config.toml
hidden_act = "geglu"
balance_loss = 0.000102
router_logit_norm = 2.0
init_std_router = 0.0366
norm_place = "pre"
learning_rate = 0.0073
max_grad_norm = 2.0
warmup_steps = 200
Below are experts of layer 4 (counted from 0) of a mixture-of-experts language model. Rows are named router (the router's row for the expert), gate (a neuron's input weights, with its number), up (a neuron's input weights, with its number) and show model dimensions 0-127. Each number is 128 + 32 x the weight over its row's rms, rounded and kept within 0 to 255. Numbers have three digits each.
After each expert's rows: "comes after" lists some tokens at least twice as common just before its tokens as in all text. This comes from a sample of Wikipedia text that the model never trained on. Tokens count by the router's weight.

# expert 4
router:129096094122109129150089154096143109141069098114139134091128084161079104109093199085181188164111096145134176164164096128092115081129196159076084116083193147120079148136092137090099118102167109150177110156086145109161143112164138132119152199080113143099214122178139155134177088189126114151133159155171116130145151148059116109176105149152108148149144121103122112101124155121129148157099
gate0:140146108140097092119184090127124171220153105085169145122095139074112141208131147112143129127142144107112192080123179139109087162132141090103124143141071108126158130112109088133147155139109054117131126158149214097122129198158119142040099101129122141099112144158114130106174143097157126140163110142153106175118103081092093090119114111090117144087130196153160115126096124143174083189163
up0:135123147157097103140059154188151138110125126147106188113126162140112129110135151145131124107134131096170114094140108091074153183122125152140138101065148161103127153173125119144129128101123197151059150058110115141108145047096190148099118170143157107135126154142090170165160081136082076140156097098065134101129206175156161139123126137100142155144075176113097165098117205073123150097100
gate1:087102112131122147060157070166140073091119091065136167121109138139143117184081138133188086123143187149154137146117129082160135162064115171130119094142096157129175170093125155167127134139154133051116178104121195155145148071156156208167089097124148137169146145096106088176151157125119158111120098136097158125098108136119067126070118119101119121175139128143103096122088106151097073144081
up1:116115143173122177105160114147130153151091139157132124111118100086170105160153142138119099117112140055180130182143082104132120152107090119112166152146118171087120145040148145112113152095074124105150160134087161059089147128169133140111102155113176131132202181125123124172109178116097091146073152149137212088097134197089102159099107121104147150132077181094104150098138161146115053119094
comes after: ",", " and", "19", "ed", " served", " well"

# expert 59
router:112170165119118158096186134148125157087137173116135121191155140053179134142086116081130127125152193159154174122098105173106155143125135074171177169127164127175109120120171106189142066166099083148120158153140093146097114100106084081121156119201199134117079131111095146127150159116108088090075088188105070146130135120145169179129179147098151118120141118129118085162144101139137117098100
gate0:091171131059125089139137096126149123104144141102071128118129115130154099125113129109097138094122151071130130168165177151130090157104159141141133105107145099124129112155110114127160161111053114077135117118137162100162129125108098201151105144086164125153179135150085180099075099116126117096155074195101205089108144149107124145098151161116137132194155095088225157173127111199148095053139
up0:115155133138159148193101105115161212182105131168145035155127127096128147068157121144137187118106108128062082143131103142148112131128117065086095127125101152124073152089118178154041132128142113169190116130113098171124135173152144117116089105146137109118151093127134091120109100164091126088146178084146097178178126130107108133198129149144097196107162096139110113128099172070147145132130
gate1:127155173081167128128078140144177136048148100157140154176094100082118152150098079125113052073122202122120089102170129136152091113127147136153170069079177107129130122127159104101164117148105137108121125159140127118188129103091104151151144158187150092071087221165128183142178161106144109157187158127134078156115161092176094114146139126108142078123143126140122097151122096116175140122120
up1:089167121178160128117174145138177113138082166118108120134096138100167155117189176130052142105114112124100097084101149103119116076132180124132161157059159127077115093120098098108139139168091141154195050139137155168152154124178093142125163156107147147134147194154115113132165134097118104161142073089077110154120149105092123143135103127098149158121126041087118093087124101188089161101185
comes after: " the", " a", " and", " st", " to", "ver"

# expert 27
router:165097098107112135156082164113141109124061087105119122087131101169073091118087216086170173173119091137135166143172100113106128092113199173075101111071208157126102133155078112095107093088181133161167110151071152114168134120141121138122150177080108128093220124177134153136179096200131110143104148124159111126128154136080120119171121128139110148142133114120123123095126139123125157137109
gate0:125062157161114128098201100108174169195154110144128164154155101148074152167150144149141134093178168119176114156086143081099108184181107154109112113093176132146102042093116132096169148150101148113086149157124081045121142180172125147131126102113156109115112153131091094180105105115116162075115124125172115135188096053099089130119112088167124128105130181145134103143127106125152108152101
up0:106087123155118147164120083123180098092118137178153114154144074108108131116093183141127080118133136093122132077157120096108136106126165189130121071109134152146140089116120072069171160160094166119143174112103114153162113121131163124141128165113108131087155197076143113112080122125218184169151077136155091085109091095085205119117191112144144115135119210141149113163137107072120135110087
gate1:120115131121075137084132118107158063149136079095130186115096087142127143100102132104201116167122133122139178117108102118130111091162115102144143156076109132173092118106118070131102203140137148161088148069152171192149104109148089127129147160130209099107136107188110146126134106058187192095154156115095129220124112088115081137140122108112110177109176146127127093137113158148105124065113
up1:132142100112116118133120184082095154112123099083095165146105054089148086138151160073084169164175120084146152141134150049175125153091140134161108147127133086145157110075103123085183090090183160108107130128156127166114077125092103100167097191168188138183161126145140100155102125127109129079148158120158135160113100129072142154113115060093139153085183143162134157155124087120121158062108
comes after: " ", " (", " |", "1", "–", "20"

# expert 35
router:106066134123117068153091091123103113166115188131128122135050184137184137122152142117131085147108181100108090102092133099151145158112129168090162135177143089158061132097102175119030131121122163082151129139127133184144112139118075069171124138089099105182130132129144114117062159140145141109124179193146152148168100126113125119164053136115166174115101151128151120103121141145122061113091
gate0:104103147146173136094126182116069143165121131077137108138124188085081080117105135196142130157110092064172105110107188108060158191080144168159145158152060100133152131126172145133141128165143062106126145078133131058135089099149140165159145080092123210134139105149118135110093121154128136128081174077082134132130116119135150156170114130129116126101121121173068104111150181098153097161137
up0:131085172172146119157142155094136104154154115110103089169111148201114127121082130149144129200158109030168092151136186063058094122109122179133174108115115102061082139099116155124130107154108102149156124059132135091180136136100092176142186101122102111118107081167106109118099111143105155090128137126123118210121110112117157136164155152081068142131136115117114138112175183166108121174126
gate1:115177212176146084095183119162185151147129138119115132094100163158121083143153103131117104098112114162083125131117189117135165191147139095132080109085122124076104098162115114071120125147191081076163094099144106111165137198172128130145130124134168124177096141170129114119143118120158140099123165157107141089120101103154161048072104103086120105101113118084131180151178042134136112114154
up1:098179127131110129104117145094106112080177203161098109095198121094169124101143159126153173195084173124109082145134179120084069171134086087106129142194139159092177150126159141136109100153123141121136121149066091122066179123113185127128138130073140136089119129150147155129072084115113159165127086171141158098102134098160136171114141118169093161130161115185082091092166165087128107136161
comes after: " |\n", "\n", ")\n", ".\n\n", ".\n", "\n\n"

# expert 47
router:168108092147113154139060171104141150120073123135124112119122061154094108122131168060148200156119111116157178134162081149122133085139187149078126091084166114132071153125126134130107101103172081159152138156088135119161169107144150140104179199091105121108169126189184146066154109154095126152118139131166125104142167144095101107196079183176107148163131149095088131104076141102162141119122
gate0:142182086121169121128091141163179140128161164136068114188127118135124156104135084097105031082130179133143129143214102112153109178091101140075117116110130094128122138133086100112143142204176143160158151083173082187059166152176090140122049145135135118127128159142162116124129118139150076130075116107180115126098093102138127144153146070150131079158157108108171161124138096114119115138125
up0:112113060169118124087077083092101149054110157158155100237140109160111072147143156115168208152105103123084155149112168108137135146135159064063143107100120166154134127140104126133115167109095161134147193110075170102069156144092147111133137090133101150140146089132112161166129113213129163134148126114125111099082112149131116143138132114133105120118108114056149169118115154116181126130189
gate1:146132136116127166085140139110168086171129118168084149200162082089111085092116146102163104151137095134113066146152080116154103133146043088131082105132113115114079068057159129077154099113204137152204115107119159100100146163163124094140107148110183163118125147152163127179109132109142142136135134101139161188131103078164121143083144109113111143129119166170103138083143159186157165193143
up1:166164190169088146114128112136129143109099187151179112172126111122143099135119053138127133107068076114137155163150149089112102091114109120186094082138176163173097151139157106087139100161133098163121120150133105149063158178114162161146095116113118123106162136088111141103119083136077103087085135095176119171100095138146184187139120145111114157126123171198087148093048189154168121173130
comes after: " of", ",", " the", ".", " that", " was"

# expert 41
router:074147139141164144141150118110165150141193167177137165150118136084126166120108136100101072137095149142100145128141113120160073142165152113127116100157118155150173118180157075076144079162118137093122095094084100078140157127131128126073084079151158169068048179113129138143106161153115127173087189166153112163088132100192097166117096139161112092146142120083174198084160159116142126079106
gate0:129165060150105095147078122138110146143166180101171122148089130145138143108137185157152095096148070121127102118108132197151080180109127162110124180162130107172115158185153087137120110072114103036158123129066122138131137150120156154138116095162114122142109117052107163135141181107176121104054121118031117113127089135136110169111156106189115076157127126109136107140146162121139098185150
up0:138087098048112133149119171120095115132147146138161135094127103118132163081163080128037091120121148082107138095136121111223078180101175169153099133133089076130053111124167149137133141142153120132167117081146125124156125122115137064121125168133106160125145184108106109110091146185147075125146054153184138128120106119142147200110110136148095114145107178201109131163148104106079156117108
gate1:074154123154149178147098110150069142168180124122154119162150164142118065165144075076114165134138175047128123049118161097178162086115071098120147087117082072103142164134156132131154110142135212118096129115128104077101163135148125125093102101129189120067139169185133104110109142143125107102156142109109152150109133161136141082116133135163095134119089126055139152188138160114109176169138
up1:142141132179149115102151169094111161181133146156127177090117145110119148150082037111118128156099245108069119148065137103134096136084097101139104121127138141137110146129119126159144141140147117174117142154077070132138116122142129092106101143132111108147178178124118092104161128096147025111088076143207160131165129146099143162065124123079131139120069174090127077093132127114134162107146
comes after: " f", " c", " m", " p", " M", " F"

# expert 14
router:151089104114106130156084154100139118134064095106128112086130085176081097107084209087177183169119100140134174151166101111096123088123199174082093104086200153123089132147089123097102118096171118155170110150069139116159133109154138128114148188075104136091215113176143165142185094195126118145121154138168114121130157152067115119169109135149108155145136119114118123096113146125133146149099
gate0:149118136100149185154126093153102220125164144157119144142104077101092157204149104167097119096152177068133118167127215096155142145172149101114099144156142127118070084155124164193131119107118098120138170110088125114124152183092144107121122065154091130068099128101122169077189110121097129122132127084138143119162142075132118164022106108134099126159099118118129140093146141147119081144152
up0:091091143131086119067072114086157142153147165147104149121113184111141182104117102081120122073111085094167125204165138144228160116102196121108148167132123074125137127230078133094132107090109122131096127118053118123132102145107117176167147114115097154137073106113083156132141109127093162135141134101186165105163106080163107120110108174113089152151105113182132122145148165135122101133124
gate1:169117124081140151118140107143137087161106169115134164148160121116125091153123153164131130150148137075147147140119150105104131199104155059159146147145106179166151068126115137121119100112060121155097133119115118123127167145158192109019144124132197154087103054111122163081132128122086164059130151128127137135112161089123120118036130142088116147106167110155092134093112135184067137145203
up1:053134123157137145128136187146153146124092092093139124123080107155099157117119167078099096106187118144157124117189150179112124094115150120147182117079143132151117132164097103158142098186146086101124141148110114096150121101129127124158105105154118043089163162183149064195110142114104183163131132146151126061062165202156147156167141131132113097126141152073132119135200177121119142063124
comes after: " ", ".", ",", "1", "–", "19"

# expert 20
router:090156138085130137087155128100059158126115098097090114139129067181121152152157046101098087140186161151048190071115165107166141153138101058153186103128104159166178101103103130121153118144114127092150103176103098143108147145152150141154090145133151153132112111117151115150116077131085154100152129165100096160150106109085195193155107123175150163107162114155090110140113118185129180137099
gate0:110111145139128131130240099147120126118091105138174114160157121202092174153123087120108135183097096103125157122186149156127126098133109128136156135126132159148177063101119146051124120178109193124160115074141115069152108160112112137156127148115115141103169135094109150104117047154160154102113112122112180128082132109089154150068090079115127121063048141124128176166111123192122116147115
up0:151102117094126072099141147144133144107132126158124131119120091136193122125143148159143134098116153140171119187130117175142126112209117084135097129123177092158082070124131172170091088151056146117137185127109058109196139165149072189129111123099174124101135127100152112079061110161127098095078075117118145134119074160147153100210118098079144114118152139120185089082097092152132131107121
gate1:161110125133136162168164145126138113155150122087118104199147085122113168105121071123134103085121151165148174091081158162093116160201064102106160107134104125146141156095090128157105125169122150115150111213123117125128133118123128100132117122119096153076104052151138117152074098121151116158086131140018137154116107140097137180086135115161107048181159110152110134146178135106141207119176
up1:162093092166154073138113091161122147196121120156136063140092127085160098132107112110124128231079108136181127157112116148125164117134095102186197086131078101141123108104111093144146108140177124130187160083085117143076156119180132127122106118141125153039093178077144082160117154088137095168149153122177100129140114149121121162168169134159141128132107113083168160073141084123146153126165
comes after: "°", "′", ".", "″", ")", " L"

# expert 37
router:125094157109160096165105141130137118130075191119061020136155167125099179114102106123109120099124129128130155053095117122092122132089131119137161158116185091114165098170106165107124131154137146132103114146174081109132134142076179070103150151187089108148114099094125129138165133109096196143220163124080161105143110162090098130154123125134090112125119155196103128196148095085146139094114
gate0:142127151172104099120123166138112105155122092109129108172127128122099190134120131087142108160183139151125123117143125099128125142113160116123148192131198165144157114128074082121120147187141086097092147062092082103087113212103127080134165022099101095080092181128104142119182127115073184172156124109106116090155142113062074156109183159121083116102155103149151132106090097125112114140122
up0:134107150072161135113158089191150088132078192118129166134144158125161118218121144116172150146089162085113142092188136165095152107114081139134065096105107101161081127159193131124086126106102133128157102143102139131107196108133126092102103180094140118165083138156108129170103065108097147111107140120162149180158092115198165088078078118116182108159110143074108118120124118160116079143099
gate1:116179116058140110188184138131102085191097147181128107147128195094112124169101130159158107125150120121155176097102163094123061151098118106112087176107109088190175134148108112119114162121093175134090134126135144057180096148163121106096120082128142101079119103129119167140132110070150081120145124133078145109121117141100135132141143116167147148088121128180045154164168136120173216150130
up1:121067165144126133158159143120157129154110064142074108175196130097082128121113081151130114115157123136082137163141096106123130125163146027176142138165112090135174099135068093146192116173112096157096141123162155137055098142098064141201123126157090102141146166142133070102127160126122129067169154138116118116099145115143187124167173098198147135152126124090134151134157110108118139080081
comes after: " |", "==", "|", " the", "-", ":"

# expert 11
router:132118190149123155101130113185098107071080125134148130130134163130187170175165086150063122102121162129151104162139124102118107183109110080151146128108122099135134086055171150091098182142102155121128150099097107133126112162116112113136089101138130123211067106115069116097101144088182080093119084142085093092128094109174199153151116102109155129161109105110146217144106068130121142094166
gate0:132081081087143142126155140133163108103119098143084132131057174094081131119153115119165096083136115108130137114156152161173145112065113159146134125091081153148130091089160181165151122143104112114127114144124129069112091069133146132097093127126139165121134119171140116152167165134199063142152231122094071076119143144188146104172150125169144128148074118180184149138065083179117100109105
up0:106130117127139139096137132133121163083145126150116126147204124150084127140156199140074130123151103175143174122105122161102136116043098176168142122102030141077111189130136154183140159077147117105069112104121122133099092163149135133117122160093083051158136073171118136130157128146151091112148095127159185158080139139158120104120131157110152079153180137115109085089162171129083078174092
gate1:154115114121169140124108108144111068097113120142136151132115112098157089132088104157123069117122150083171149087096145123117137164093140131162109136097145154112112117097088177162070149151112162087110131130147028137252103198139212100134129154179147083160127085114099100133135121125131133087134103107119150144177118161154135102145156168077182140143137168143152146074087116176130172183107
up1:214136137077110096104129117192183140091140066171122164099111142171154157136166095122106142169151144090119129101132152101079172132131109108141125100148143095132096177149128133160108179150116137117217107148093111144154085075160121108196132093166126116123080104136099132089137131147134144076148096129112127113159097160145189154069136155084185106124036119112103151076128074106163117083114
comes after: " R", " |", " L", " l", " man", " M"

# expert 40
router:141094105122108121154086157093132119135069097112129130097131089173086097090086191087173184168114100129152174153164106103093118075141195159087089113088202140115080131147081141090099135099172118153169121152085147115152134107154134130110150187072096140096217120175152167146185098193133111148135157145166112116130153163059117109175110138159100152146143126108114126092110149119137148149094
gate0:112150084121100099098130145203118147177144170135127131068136129151128113089084179135144135127118167167210073152139142075103124132119106078067134123092179124132161162090114093104178133129133146183129121114164132126130141153070125184133119114102126100112124104131074073110113108161183085145076104142126144164130065090133137154161119067171156128144171064095105172150141066164109171107185
up0:127137109126161163190128142077159114151182133140137122187130129104093149206144136177059161158100114088134135103125088167100125190114123144124169135135118120169105146078080139145166147047102158152173105136100112146136126123102149101085163098141120118128155135037140132173094122074073101201114103112181078114114192140131129132089098132100178159109097133147165157120123152098122062089130
gate1:126169121140146152080121146162106063179132116182161118099155120093155108114078099155120138160177103161179075128096142146133080156168093106143122130110139116081157162161037117072154191123125153122109133085080134149155099143129090108181110080100142131159131094129106126075146150155145121141162106086084140134113105080164076172164146070181084117148122100175125108134205140067156130094142
up1:110128152085119104111125098099141089116134148070119115087101134184111188162122134109105151042127113147073082114137129138094153103112136155113110071118171165125152091085230159180081091175141052133124097180158163077101119145136101169076162107160099097085157107107141063146181099166118160121116148131188157114147122158125153136130144109129175143122181102120113136146184151164106115120139
comes after: " |", "|", ";", "|---|\n", " /", ");"

# expert 36
router:121113127122090105163071148101141140156092133128137142082114072129120105114091199099169176164108082148126177143144092106107125082151191145070096096068211150131075135143137136095112106105177132116188115137064136127152152112172135114104148209061089132106198134166151143131166080185112107158094168159143157110131158155068147125180111137134096128156143131093122132105102153120132136159108
gate0:150123169142150148163126027154081100105144113098108118164119143114110096148171104093121126119143160149068173149110124110078113179158150101117092049126152160128116088144095174159107148178176165146124215036192115148128108131123145138131094119150132120130069118111190079169124176115090157136101106163137105089119078143119117219108136128139166133114120153156112116138126119165156133172134
up0:148091206165137088111136040166097173143153084148094153132136136166146125113100106083183100106141091107142179118116121077113118106162140129074083065140098170146136141155125148158109109132176130155105122092195054203096155074101119139157120129117141101117075135159141077145128151122137072143092124125106130146065143117147147170093116174081148219115098106163154151123142137098154117130139
gate1:106197167163089090138118176114075117178166148141108117125128147076135079158170109088159132173116156088108089089114166101106106143122137050139080062113141150096150108133113144143080115124165120078097147102108108132117123127129149154091159090140168117135127077100151182163111118117168174162117152106106202117153122134101105189109163090117135133132039147085086181061182155112154103134123
up1:092095097164037114125085119149117139104167116136175118127165133117152153115145090133150193105133116106120138169126172191147176176084137127128146138102053069085059122070127109156108144118135118091157068144116129108104160148126134113162147141185144112169058162127095165192164150139088100131086105130135132159154079132150108152120158216129157156175189135164108076137132153116136128145107
comes after: " ", ",", ".", "–", ":", " ("

# expert 43
router:104096105134095150140078164110141124123058117148132120101130120160094105099083192113186184175092104134120175165156093119102131082083192160090078107088204141101071174149119121108102112097156105140168112149077122118153139106154157131115139187076094143118210123161126160125166104172144100140122172127182111126113165152073116116185070151151134145166150137071143110098126150114120143137088
gate0:139149172154169128067115160181156146113069119090181117155140159176089125168159107158150126084096097140117205129093090174136100109154061160152065105127129128132157120110111063169108105156128091176068130107178113158080118152123152073113115111119134087121162140147097147180131194154180086110104130111079130149063115095130096163098166100133108152135134119164099104151142154150116113174190
up0:088154086117126155142107043095135125077138146063189108118064098120130159101074150131133187167102103153143154197131161119158142120125140111161134105155135152151057139062110133152122165050115123132154175146153082121178114143131127105185165130095126110150104187137186118087129145094119112107087075211162155150171116127127134110091136152130112125115077142161147119117133120140080150196129
gate1:100174143113154153093159125141117145145198211131118133159103053107109108169122133120188063168102113089117115128099161101162098174138102119109093137150145136094138147079107180168061096101191091104075112099122069182146111125134118211120117100118118118172210111117136157151110088134072144147135096151138146104080125096053117110092151101115102155151140104141119154130141130147135164101090
up1:206118106080145108101112117135090199195153199118100123127156179133147118094165107152130195096132059149104104065155134174109173164147113120141143130141155157108143107135133183121102099114110050148100171132131194140177163118118130110130170124169184051067109105153103155062164125118131136099119081127073125094132125114131148085155139115117137102113107119132122124150109117149069145129188
comes after: "ed", ".", "ing", ".\n\n", "s", "ated"

# expert 23
router:091178149198080111140108124059048145142144161116135147160127144178196129135091113123135098143077140144169052091141097122135108105131098111133155115110083103160081107103129147116099142120199156088050159142099210142170108155135135175142137211153072094091072159162135112129111137200109125150113118092141108124162107125147093107137126132136134160127134141170099086094109164155141130156130
gate0:132209107126095147145174115109092116098104090155134101169099135132181181178110075031143122195126099138146072112091199119107149131091118117130136128172128139123092087093147128173117095091128132136144143133157149077133126193115060143073133151117131098089102151130095105127199103123111123108139181155154085125159139154166107128147144047155122133146079142193139077100135118153079138134131
up0:170128156108139123156107091140141120181085128131163075154095171106138140131069155159164110105172133125165140110108125155124134179131121139130055143084171120142139104145119156123096158218142121054192156142116174137105128141123037146067126178130136044093132118132078145096105135139115135146183079135084133114131102145136068031146139115095140167109156119116163133161093109125122132145176
gate1:103129141125075156052105154168138130113144159094044090097116047092138163147114131149103100146114142153188078080127163084138094158116171070127097129129130134102151106106135104128116146138171061107123087148151151146141087152151150194103136149163132028106093110114130175114100184108172109095090192108105127097118160111103116114113157138133130125116116109159083176123209124089141162126132
up1:144095128131180136186100114089107138167074142102154200070125114128111114100111131128096127109106149114064137097108169150111091111103129215130090094103109144141128133100141135205163135134107153131053108119142156090109162146154142088110182111096090141119177072087126104121113094149169116141175123138146192162172131194167187166126137069153185108094113149135114108152079193125109111155133
comes after: " the", " United", " of", " Democrat", " in", ".S"

# expert 1
router:129078108121105125161088148084140126149071100118132123083136095184084084093091196084171182176115103142136167147156106105100122084120208169089100103100196148122081148135091128096099131108168120160171108159078135118151133100157137122115151181073097143091221123174143163141169081188123120141142148147170106119132155164063114107168103142153093148144126129113109117090107140123134153158093
gate0:074139101093185078138146135092122164149178120128117151091087124092109088182178116074116120179165151139122117094168142112165092188130139124145168138090078102110126120156122154137181125139054183155136129142088171058113117136066093195138136126106153173115116135174103115122095143098134116157138101162122089137086097122147176134067162131154147174138056122146076112105164105128195138105174
up0:064131124122136163068160098098109189198170162084115121107124102148066122104146123127122063039121140085153085229193119141151121134105158106143125168157143150107096110113169125109097158144169078136087137110122150150139107120118189144141146136076091130159123107144119098098094134190159142149100135124145129124157129159147091149162141130112121099128101113163050055158126169125133066126096
gate1:143098091150090110108222100132146141155168123190128128104143093084139128150157151197164075174142182144135140113112119082106139133115103113170084076063084130088172141074063120162151144128154176088131145141058129168102089102162143111145142132147124091118162145177098131173120166153134094092079147152110070118193129148158118118119110179141142090163169166107146094131118189117151125094113
up1:094154090123155107139154154138095177061114120159109146108142155119113143101076149125106177101168073065072123098142202161065128073121129154065122165159166136188092084124108087179138117129166105116121126146160128123150130070103136179151103125134152120158121153123147140124124158168141156095141159145090115159167162144119156160082095172113117130077096038110199123147127116159088071084144
comes after: " of", ".", " in", ",", " as", " with"

# expert 29
router:079117134086162107144100159117092143197079122066159102095096135088159139151155136077145115079111122118182090090141163162128121124114152177131095176094137115214145144070168096181099121104124115171123115160138135120140090145145134045134135065142091118170073138088090146173139123120137064124118122147099131163110123180135144161127127121138146183184124139161110146178136090139156182076183
gate0:099144108106084084108140093140135132104142138140163158150125099176072106130141125209139164093191110106151124128152152202124090139105168135121128105143112113105131092090167064153125101110156089152118144118175132042110078136131074078118137061087138089123081183167126085161155121112164184207088098111172101176125139116156181139141160164168127099198132121122169122137118137109119159123111
up0:148131162132077193127110147143107177112119121127195134050157097121215103127115151088097105198134147161174135137099183118116141057110102086146134050172125113148094114189166131167149090150139114142109127087142152117150102078115077099111142134115116144078116115145097149087074102084109120149152127128167074136133153089154119120185085134091154112115163138122201102117142087138122134078085
gate1:137146115083144128197115112136131112130110064133077112105105110153133095108167120125134094121110140145132179103119121167188134143099131142149094140105088116114098148128112157160083150170147078162096144159113167085097072148163070098121134137174162125056113161146058080189146159123097117163087100157122169123128143157165172191188153141110089187143093114150137100096142042210149126136124
up1:162141123123124171112138158073135126158124113132066142090199146097135044105128124096186089128074127140214150097143158076090096137191154100105094170092111119167067139163189138145139114155089135098137165176105125104119081130162190121096106167131101139144117123092176126128160110193122173114072093117121141173131169122118096127135144139087165140166148126181149118075122119071090112127128
comes after: " T", " t", " G", "T", " g", " th"

# expert 42
router:126089098113112125160084158102136123132069107109134129095124097176090094098098200088170187168104091142136183166163098128099123079130199174087087121094195143114079141149089134091093119104163107149158112160072137117151141112171149127111153187084096143091208129173139167139189085193129108147124155130164113121138158164062114114173108137154108157149132120105129114087106148115130152154101
gate0:149120137133181166158140167167109174154107157083135125145158138135163109099216093100134085152080134139179072149131185079156140128164085132160122114167120110143179124118148125156118127133116103077085150077075123118177104151180095136102113104090095107030149110099180124098073147132140076167143100093167133118083094147144128106129145150154131094145102104114159066172174109157103148189102
up0:148157112099110142167100079133137108124156084199077132058073121114128127182129145115132200100124159118103167113141088129115159162058110140047165182073173111156080074114192102147140133142111131182115117182135130135107181115132135118141192159184121124179092131156152138116183121105159158070140134121126154126187127112105127120097103094126150155156165108130133175142094122112119107061155
gate1:151197129148154146128081176117085151134133054113111106078134145174127102117109101122153098094191152187105108156065121109172164102078146180139121114116122164107173115138086139116105169155103153168116087092144141157141118119067103190086142139088115145114172128135096111113126137087088125040156127145100139124143110115077119143105101161124183129141106099192095144199188077150180115141101
up1:177095110095074103131096105117144119103104095205107117087159111087062160155147145150141101123159127188108088071111104156139183138117119154093168140120123122134098114125099106196116137166142164132161152124092060148120123121109136065092135193152118131138124145111090125109030168156177047139147125151158085165207114108133124123130102158145105109144157152141207126126109129123123166155177
comes after: "20", "19", " ", "–", "18", " and"

# expert 25
router:120083142142072125131100100131166104138155148158085117152156085102109103151118062116139158128151208126128074086119160118156117168194122158168119128103100101117170119144168136128120184074111092106150170120159144105180142110102136174114108145167064061142062158133103157123122164134128181085167111192145137169154154065183119093101097100112107090190110129175122104154130082120166144086154
gate0:136121131113180155156155163170150107127199167212126075124162143079153118190235103074107126142192123114170156092129109181167109095127103135119079142082143113107111074104129162078132156126116116156144140101108109109124129164113088161094114135106192098151155135090161104103058113143147154141145141141137079134111125149137115137152148100146184073132107172148168120070115108094097125099181
up0:099154098116146118111102069156129117108189113148072185121111155166136130148148105066127108083123054123059162173144135160146129194119143151104111149208122161082086144152155119114132096143130156124128127100096126142135100126118055126129083177119094119165118124088107155179165094180139093064086125230133154132074127117171165151096148120155173162147142106086127094149146141090121144144096
gate1:170103197104157161163100189131107116111157135093123116201085101096111161136133118154133115121126209103129144089144203117136091178113147083096173090148082061183087125154169105113158122099200156128140145112157139141089150114117138149117100093128106096071151125069106187149140112141116162133140083177128089159118116056124167069103166141128137130163137159135114157121135115150200156154112
up1:059107071097099148147153184142156153121106138115121118190199061142119121116132094152106117104098118121162113085143147096135121117130138116101173105087149126109074093120121124147108234127082118151103128143118193145138192111102203131151129109121072110112188126081134087091156146132121132094174124098108126155113141141084120153158170085145170196135150097199182127161122084114107174128125
comes after: " c", "c", " C", "r", " eng", "l"

# expert 57
router:163098101111104133155084164106140103122063090107121108085131099166074090117081214091172173172118089140136176145171105108105128093116203175078093104070211154133103131146082114099106098089180134161166105143073151119162140127142127137116150176077110129088211134183139155138178095201133112147112149123164114127131154135080124121171125129140111151138132114115123123093121142114129155144112
gate0:087153196162148171155119073123107118172087168111178142109132134094128110116123081143137137136152129107148135115124154146155134156138118155099130170148053146149103111105145222174100166194184103089112140108154173109119104143095092116151112147153085079132092055117087153160096171095124131095139140104105122202168155087175110107078137111189142093145156080132082136110066096107138166090130
up0:125114106145134147148156119093124164150102145114180113141101140192076092148091028162161157141114087152149118083133152096135088171098136106115188117131097220163177187088106117100116145125147168122095113128141122148175079070160074104096179148173150081096113143141163152104138141139115132056131112113107104195150090113120152127123156124155095147093163096131185098092149108126171174094148
gate1:118099141131108108202132143101123156106087137111178155205180089125141222116163095132179131143084148094168123131165157109064113123066157139156142174105100138159152102091144114116166094097081116084132134068163058105129107180149147148100061109120113127133096119140137102175111121059110145119124108131186121136080128085127144133148138123089149174187144164142153113161165115089086152145175
up1:118145151078160130193106149142146134116109131128155077156121112132103088158109195127172116157102135147094118150136161148099119110135170101077118141158081119169192125184118083152218175130148111111108163143090122112154147141117112114053116131154084126138196064155105073111127163108177158103096162186094097140139161146097167187174079132117169149131172091087117086075144116104144091153117
comes after: " ", "20", "19", ".", "–", " −"

# expert 18
router:133082107122107128153081151098134123143078098109128129099140089182086093094090190083171185162101090132145168166155102102090115078141195167098089113081201141119084133139091138096092126098164117151171124152082148100158131100160131126108150188077095130104216122182144159145184094183130113138131160150179106116136154164065118104168100138149092156151148130102116121083107143123131147144100
gate0:095115158158154111167199114163157162083100139086110111171122160127118108116129086136151115097114099084132097160142140153061148096139109110164088054153166107067129118126126103171128198157097118168111165087161184107125129152103091175109175150170117097076131126165109060166059125045138152186104176102113123134150107071109110144132119125107152149143131074160090115138124134164096173151117
up0:150103115091145172183136126203087166091171149149099181105106118102137121165185165078152170146147030162176176151109173091109153131106172118153156102142094075154149083106125165093137149136152170059106148130146139108108138109096090142121111105158125176068150115136117103080149057141122110113099155097113168141106174108111112129115115126066160146100162153146121096202141125152162149126089
gate1:195123161108123125106157145122095188184197060138195118117176119110125157112110128100140122106135084127169139188124162097200161115111131170120137133147102060099167107138141043089105129160166108071095126061092099126138132102102119142107145116159095134146108094108123076172139141125180151151154104106164110119132088172131103080084131097173110144112127105128102141207120120174171095098106
up1:132073181176099124088126172133150110170135152082139149102153152143187029109177092117128089134124098138181130130135124153155117177112122111089137090098093143107119077064131164107113183119158127157087179108083131115092158152157138148112157181155166209110100074087167173110162109062117131146162157138124139165144090130106093097143138125149089110097092160174068158135160130159146131093124
comes after: ",", " in", " September", " April", "|", " January"